From a checkpoint of a small mixture-of-experts model trained on Wikipedia: 16.5M parameters.
Below are experts of layer 3 (counted from 0) of a mixture-of-experts language model. Rows are named router (the router's row for the expert), up (a neuron's input weights, with its number) and show model dimensions 0-159. Each number is 200 + 40 x the weight over its row's rms, rounded and kept within 0 to 999.
Before each expert's rows: "gets" lists some tokens that make up at least twice as much of what it gets as of all text. This comes from a sample of Wikipedia text that the model never trained on. Tokens count by the router's weight.

# expert 23
gets: "\n", " of", "==", ",", " in", "."
router,218,226,195,196,188,224,156,257,189,193,165,184,218,207,193,190,140,146,155,248,259,247,226,239,154,228,186,202,174,217,224,158,206,316,253,185,240,233,150,234,141,154,139,183,111,193,228,194,160,167,238,163,173,284,208,210,142,204,127,248,177,187,184,225,169,238,209,190,174,201,183,193,190,241,206,273,252,233,139,165,170,214,247,228,174,146,186,203,158,230,218,171,198,246,163,238,197,178,246,296,211,191,211,153,247,156,254,258,211,184,239,213,187,287,232,213,211,226,176,179,182,169,185,218,162,137,234,239,205,141,167,259,237,251,88,176,156,210,238,179,194,118,260,156,227,235,195,132,218,229,196,212,170,276,148,119,199,247,157,241
up2,215,186,229,192,212,180,278,191,247,142,213,133,194,161,205,211,244,219,247,123,135,209,154,233,194,189,193,202,200,192,220,184,91,138,133,167,245,111,237,147,170,189,228,224,270,246,220,228,174,238,211,205,174,187,172,178,225,204,254,195,284,220,249,132,253,190,161,207,207,180,181,266,139,208,210,181,247,191,242,274,177,181,180,123,217,163,214,263,220,210,215,273,149,182,222,213,240,167,196,190,187,248,198,222,200,166,187,145,216,234,222,165,201,208,198,168,157,154,203,235,214,260,236,201,235,265,150,133,228,200,214,194,140,176,256,153,235,122,165,180,246,250,168,272,230,159,173,303,155,147,270,218,167,209,212,226,166,157,277,196
up3,212,152,142,130,178,211,188,179,178,192,272,254,212,207,204,262,211,159,224,205,238,281,207,256,192,183,174,145,141,271,155,250,186,192,150,171,180,192,242,157,243,193,282,166,181,211,222,305,206,192,155,240,206,165,207,143,197,222,236,143,227,186,197,172,213,208,200,246,216,245,233,227,88,119,210,171,198,258,223,231,239,148,250,117,217,216,140,189,137,114,203,183,194,228,174,217,189,239,191,127,250,176,237,244,141,192,253,221,279,170,216,153,202,241,168,247,179,249,185,193,240,177,226,169,175,176,184,252,169,221,254,240,221,138,164,245,187,187,186,214,203,213,217,221,235,129,179,312,253,230,211,187,158,159,214,166,254,168,188,227
up4,300,221,246,180,234,217,199,222,177,220,123,144,251,132,144,217,146,216,140,180,150,291,200,266,220,133,252,144,173,246,181,240,156,205,169,208,219,188,238,216,192,179,233,210,158,198,140,232,181,245,131,227,223,218,220,257,194,225,235,160,220,159,158,209,276,179,208,230,188,170,210,201,231,180,124,177,239,243,226,255,226,189,142,217,162,206,252,204,234,192,134,303,195,233,228,175,298,193,247,224,200,240,118,155,210,204,212,200,211,213,195,235,185,226,101,290,226,206,240,198,163,222,210,247,154,175,203,199,207,180,222,141,131,228,169,223,199,183,193,222,275,229,187,221,100,233,175,196,160,246,219,211,241,142,165,218,206,252,237,219
up5,239,168,270,156,175,131,176,172,178,199,234,141,157,178,131,266,229,241,258,146,183,243,141,226,211,181,217,155,146,169,134,239,134,171,106,192,189,143,299,173,243,203,181,222,205,275,175,248,195,206,210,209,220,160,174,197,287,164,250,201,217,179,236,185,242,218,104,169,206,246,233,186,129,215,190,197,223,304,265,279,181,210,153,189,173,205,221,158,205,204,101,272,244,186,252,233,207,173,213,228,206,188,177,156,184,274,138,213,254,223,251,259,164,224,224,255,223,177,176,214,202,223,257,199,195,207,183,150,189,184,158,192,121,200,197,180,258,179,166,181,243,231,236,200,175,159,158,220,150,216,243,177,176,213,232,193,216,194,247,221
up6,231,240,188,162,219,180,132,205,212,244,167,207,193,238,160,267,101,99,167,214,289,221,191,285,139,254,215,199,182,217,235,137,223,243,202,158,221,198,187,202,119,146,164,203,150,216,212,197,140,200,236,239,187,262,219,163,165,212,119,239,221,188,209,274,196,202,191,173,178,252,162,197,194,268,215,213,210,197,186,197,182,194,216,191,165,195,209,245,152,205,224,169,145,215,178,239,207,150,216,237,248,152,250,123,239,155,202,191,215,202,231,221,197,265,268,219,244,220,237,194,148,178,204,226,214,111,237,254,226,145,120,233,220,232,96,194,205,206,235,189,168,152,299,170,213,189,149,170,198,216,245,186,146,294,155,152,174,242,180,214
up7,241,174,181,176,165,154,158,146,244,171,210,120,212,202,208,210,186,222,234,162,201,232,192,184,154,200,162,171,213,233,158,231,157,129,143,170,188,118,259,172,179,177,248,223,241,231,179,227,204,234,192,225,195,123,184,162,244,239,261,162,250,259,239,217,242,183,176,201,244,284,197,234,185,205,218,192,238,222,260,235,192,175,93,178,238,162,188,264,156,180,174,235,197,220,216,214,303,226,172,169,244,154,178,217,238,256,190,176,166,193,242,213,198,239,219,171,224,199,191,275,248,233,131,205,184,243,155,189,191,177,106,181,179,162,212,148,238,104,202,263,259,263,209,207,228,153,214,252,147,210,309,232,191,170,215,193,197,109,276,207

# expert 64
gets: " the", ",", " that", " The", "The", " and"
router,173,176,108,217,186,230,139,226,266,172,201,221,221,189,123,143,149,174,167,222,226,237,233,158,154,221,175,170,156,174,252,132,267,214,173,159,237,247,195,244,206,186,205,203,115,214,213,158,247,153,241,235,210,223,184,170,144,180,121,280,220,220,218,257,192,199,210,127,166,184,187,144,239,263,243,243,184,128,176,247,250,208,232,228,156,227,174,204,224,225,247,190,144,276,177,113,203,118,114,238,180,263,236,193,220,239,190,179,175,165,198,172,205,193,145,231,183,171,237,184,188,197,189,187,234,189,196,112,213,230,172,227,180,246,156,242,150,206,187,150,305,153,175,208,234,185,192,156,195,207,179,200,142,223,203,218,131,260,143,140
up0,214,222,147,238,244,253,148,171,178,90,204,185,183,127,205,170,188,231,142,139,153,202,233,232,146,209,236,168,165,193,183,181,221,185,155,186,199,193,154,200,236,169,222,212,185,147,177,206,252,161,227,291,149,215,189,136,118,186,211,265,219,263,189,215,234,192,197,192,192,163,218,174,218,200,207,123,244,142,241,208,275,179,198,232,217,236,172,276,199,237,225,215,151,273,234,181,207,179,157,219,213,212,176,198,226,116,128,215,231,142,215,256,221,205,167,235,245,242,221,223,247,161,180,83,209,179,204,98,221,256,150,202,136,275,168,185,167,174,165,163,264,214,155,172,265,187,183,190,245,257,201,103,176,193,216,209,192,223,197,243
up1,169,148,148,296,202,230,180,224,229,141,87,219,149,184,238,173,204,184,241,200,163,202,191,188,210,203,151,158,194,228,223,143,184,164,189,176,213,210,163,266,146,197,226,163,220,160,160,195,192,174,247,260,183,222,166,203,197,126,196,213,192,245,156,137,304,175,201,196,214,160,220,193,210,193,146,154,190,231,186,237,262,170,150,171,213,212,177,222,235,263,221,190,166,99,173,207,283,210,204,220,213,178,221,146,149,175,174,202,225,201,169,181,199,194,238,262,174,276,220,301,149,152,248,197,245,225,190,230,176,223,172,251,210,215,192,214,144,187,155,248,156,180,173,112,275,181,178,223,163,239,254,309,190,186,263,136,146,128,214,230
up2,199,159,110,164,181,242,134,228,211,199,139,221,228,172,61,179,224,167,133,199,185,251,199,200,185,258,158,144,166,182,262,187,241,227,187,167,196,180,180,244,209,209,236,219,116,288,215,173,276,172,245,249,201,147,187,182,157,277,146,269,216,200,217,242,207,158,242,162,170,222,162,132,223,203,246,272,137,144,156,235,220,180,239,184,126,223,208,251,236,220,200,219,123,250,187,185,208,186,117,220,213,270,237,153,193,228,205,178,190,172,217,131,196,187,181,212,187,259,228,185,155,148,185,207,210,202,193,193,216,129,210,232,206,192,167,225,171,212,181,215,294,173,229,178,156,205,121,168,175,194,183,247,186,254,216,180,134,220,140,168
up3,187,156,259,192,192,186,199,222,251,220,219,132,195,170,124,234,135,256,178,239,239,210,217,162,242,234,206,205,168,198,145,192,215,183,186,237,235,232,243,204,123,228,160,221,337,228,285,198,143,234,176,118,167,191,178,230,264,109,213,224,196,186,191,222,283,197,191,167,214,232,218,210,164,214,164,185,163,214,211,185,266,239,203,267,215,175,252,227,181,174,249,157,227,138,176,221,181,137,240,243,196,189,170,84,245,186,124,174,231,254,218,203,225,250,155,235,212,216,132,189,168,238,123,153,265,171,231,179,157,243,216,260,202,135,216,228,237,171,168,235,169,222,187,225,235,175,168,234,233,134,232,176,180,223,242,220,236,231,153,152
up4,129,168,231,189,200,244,148,247,215,164,212,196,179,191,116,153,190,256,183,184,214,194,211,216,210,202,123,173,175,174,154,217,205,253,180,255,175,232,163,152,113,198,257,227,267,166,201,214,162,188,179,176,242,204,248,167,211,251,163,223,205,210,212,195,249,128,220,267,220,178,210,250,194,183,180,270,200,237,224,172,130,184,221,277,231,123,160,202,198,215,187,180,273,169,169,185,287,178,128,208,178,159,132,199,232,138,293,186,240,171,207,212,183,118,209,201,138,117,128,240,153,155,180,145,189,155,129,238,217,216,197,188,217,131,205,223,210,188,177,162,162,257,237,137,176,218,170,189,238,193,199,285,190,240,273,211,217,120,164,191
up5,189,204,273,231,131,225,156,118,198,224,210,191,211,173,191,192,183,251,183,153,216,140,224,256,208,265,238,105,199,223,179,184,156,197,220,208,240,201,245,222,205,128,145,196,222,186,242,165,191,255,204,148,222,160,195,211,179,178,176,262,188,194,226,240,247,208,152,265,165,162,174,156,178,234,237,191,204,154,211,177,213,244,172,109,171,133,208,249,206,223,216,181,243,252,215,235,282,219,207,210,137,180,233,137,242,182,88,161,155,192,241,181,238,197,255,219,197,130,195,163,312,242,253,247,142,222,246,254,187,176,174,193,198,122,174,193,200,221,172,127,226,215,192,229,271,232,223,318,197,177,239,190,211,236,146,208,165,212,248,220

# expert 59
gets: "\n", " in", "==", "===", "|", "The"
router,219,152,244,183,196,184,186,180,195,169,171,184,177,175,234,248,227,190,205,194,199,237,155,249,132,145,199,218,230,181,177,241,239,205,184,228,221,157,149,272,200,120,149,238,220,224,193,201,202,188,134,167,269,152,236,163,185,254,141,202,170,185,179,195,164,193,179,241,155,168,171,137,186,264,246,157,237,219,140,164,226,282,217,249,189,114,140,163,124,283,218,192,199,167,219,231,242,214,182,224,129,208,252,159,242,171,153,195,209,232,204,191,149,235,316,192,218,234,73,173,149,267,201,218,172,166,150,193,146,178,174,220,223,261,200,204,178,230,182,243,266,182,185,158,196,202,204,218,242,289,183,221,131,247,180,135,150,220,214,256
up2,177,127,127,265,237,145,232,265,169,273,252,200,152,191,201,215,169,246,244,187,210,174,170,269,202,173,164,226,194,213,191,239,207,215,225,203,219,239,200,147,230,232,205,189,176,196,184,110,211,183,251,114,187,218,135,238,198,152,140,168,180,226,179,218,186,167,237,219,261,154,204,215,126,199,108,203,165,136,198,207,165,238,190,157,233,158,129,208,209,245,201,179,188,245,182,289,189,161,138,168,166,168,177,173,225,205,144,253,216,234,132,178,190,288,189,153,163,186,166,272,276,187,215,133,259,200,226,215,194,203,190,230,75,203,185,213,208,176,184,165,228,210,192,190,237,122,195,174,171,120,206,167,141,163,212,173,223,150,270,218
up3,217,198,196,249,169,151,218,168,215,212,121,170,188,225,226,200,190,181,229,231,212,261,191,185,151,160,187,198,239,159,149,189,120,199,207,179,230,163,214,251,144,178,146,208,214,162,220,175,205,267,200,228,184,191,193,249,173,208,213,272,214,174,234,185,190,269,193,167,215,144,217,211,129,223,232,221,224,145,243,204,176,230,179,146,197,185,200,187,210,175,210,232,268,180,225,266,238,103,184,175,197,165,141,182,231,153,108,247,127,137,223,240,184,282,319,171,201,133,179,187,257,241,265,201,201,291,142,161,211,148,96,262,145,233,237,200,173,231,226,185,214,198,185,224,250,142,151,204,238,200,213,225,112,162,213,223,209,141,214,263
up4,194,172,183,137,170,201,171,173,163,217,319,227,220,165,204,202,150,206,214,220,201,237,175,236,202,177,224,171,192,236,180,227,247,157,198,227,109,243,204,62,215,230,258,98,184,143,164,218,212,176,217,187,244,224,247,160,184,215,258,244,211,207,304,158,201,156,200,237,200,167,194,171,76,176,226,155,222,177,134,188,127,187,242,158,171,209,170,224,164,193,239,195,211,233,258,206,247,237,152,166,241,160,190,245,174,190,220,224,159,186,233,164,248,197,230,183,215,187,235,232,224,251,223,211,177,137,188,192,180,175,217,144,216,212,101,219,205,174,172,172,180,240,282,216,200,222,173,261,227,159,245,164,282,172,169,151,283,156,193,235
up5,192,175,156,180,205,200,166,292,194,212,142,239,182,217,236,185,69,214,166,202,199,258,216,206,241,167,183,203,179,254,147,235,187,240,188,226,193,122,169,261,227,242,168,160,245,185,210,265,205,227,183,222,199,208,173,241,223,189,237,231,170,178,136,175,191,319,228,285,237,234,168,175,181,153,168,229,196,267,166,209,242,231,157,298,216,207,202,207,201,199,178,161,132,194,205,218,185,240,207,218,209,222,242,130,195,216,157,249,143,203,211,153,207,286,209,298,160,179,182,147,177,280,183,253,282,188,180,208,196,261,220,213,176,208,212,198,229,204,159,262,265,236,155,130,217,225,174,163,162,208,213,201,225,244,159,203,214,215,291,121
up6,240,186,235,223,224,238,203,207,199,107,243,155,173,255,169,226,187,178,248,149,242,250,236,197,206,235,171,261,233,231,201,235,135,236,227,235,180,136,200,238,106,221,139,157,237,226,171,157,246,254,194,249,274,227,135,194,235,203,160,199,215,145,174,205,179,249,200,185,295,278,189,203,189,246,156,203,250,159,226,178,216,223,220,177,212,215,226,237,235,234,194,186,239,218,215,271,169,218,194,255,166,211,225,166,148,210,127,179,180,200,181,303,162,299,231,251,180,97,204,141,223,252,180,175,144,255,201,228,161,213,168,149,136,227,152,201,209,153,167,179,243,280,203,160,188,136,163,182,173,181,236,146,205,167,204,225,244,228,244,230
up7,162,204,168,219,216,192,124,187,167,177,213,196,257,198,180,187,152,149,160,195,172,169,164,293,225,204,297,188,165,216,157,166,163,260,196,224,184,285,211,199,263,153,211,250,188,162,238,251,193,197,216,147,228,236,170,245,181,211,140,187,175,147,238,276,212,132,234,176,241,313,182,191,226,212,237,201,175,197,202,163,211,145,259,250,261,186,206,210,243,229,80,204,165,211,228,176,236,238,216,213,96,197,247,139,182,248,124,223,175,214,171,182,222,187,235,187,203,142,210,248,294,150,168,234,189,259,157,234,210,188,172,162,257,150,146,236,196,182,200,191,221,219,156,207,221,233,176,133,125,266,225,229,260,234,213,191,219,176,198,230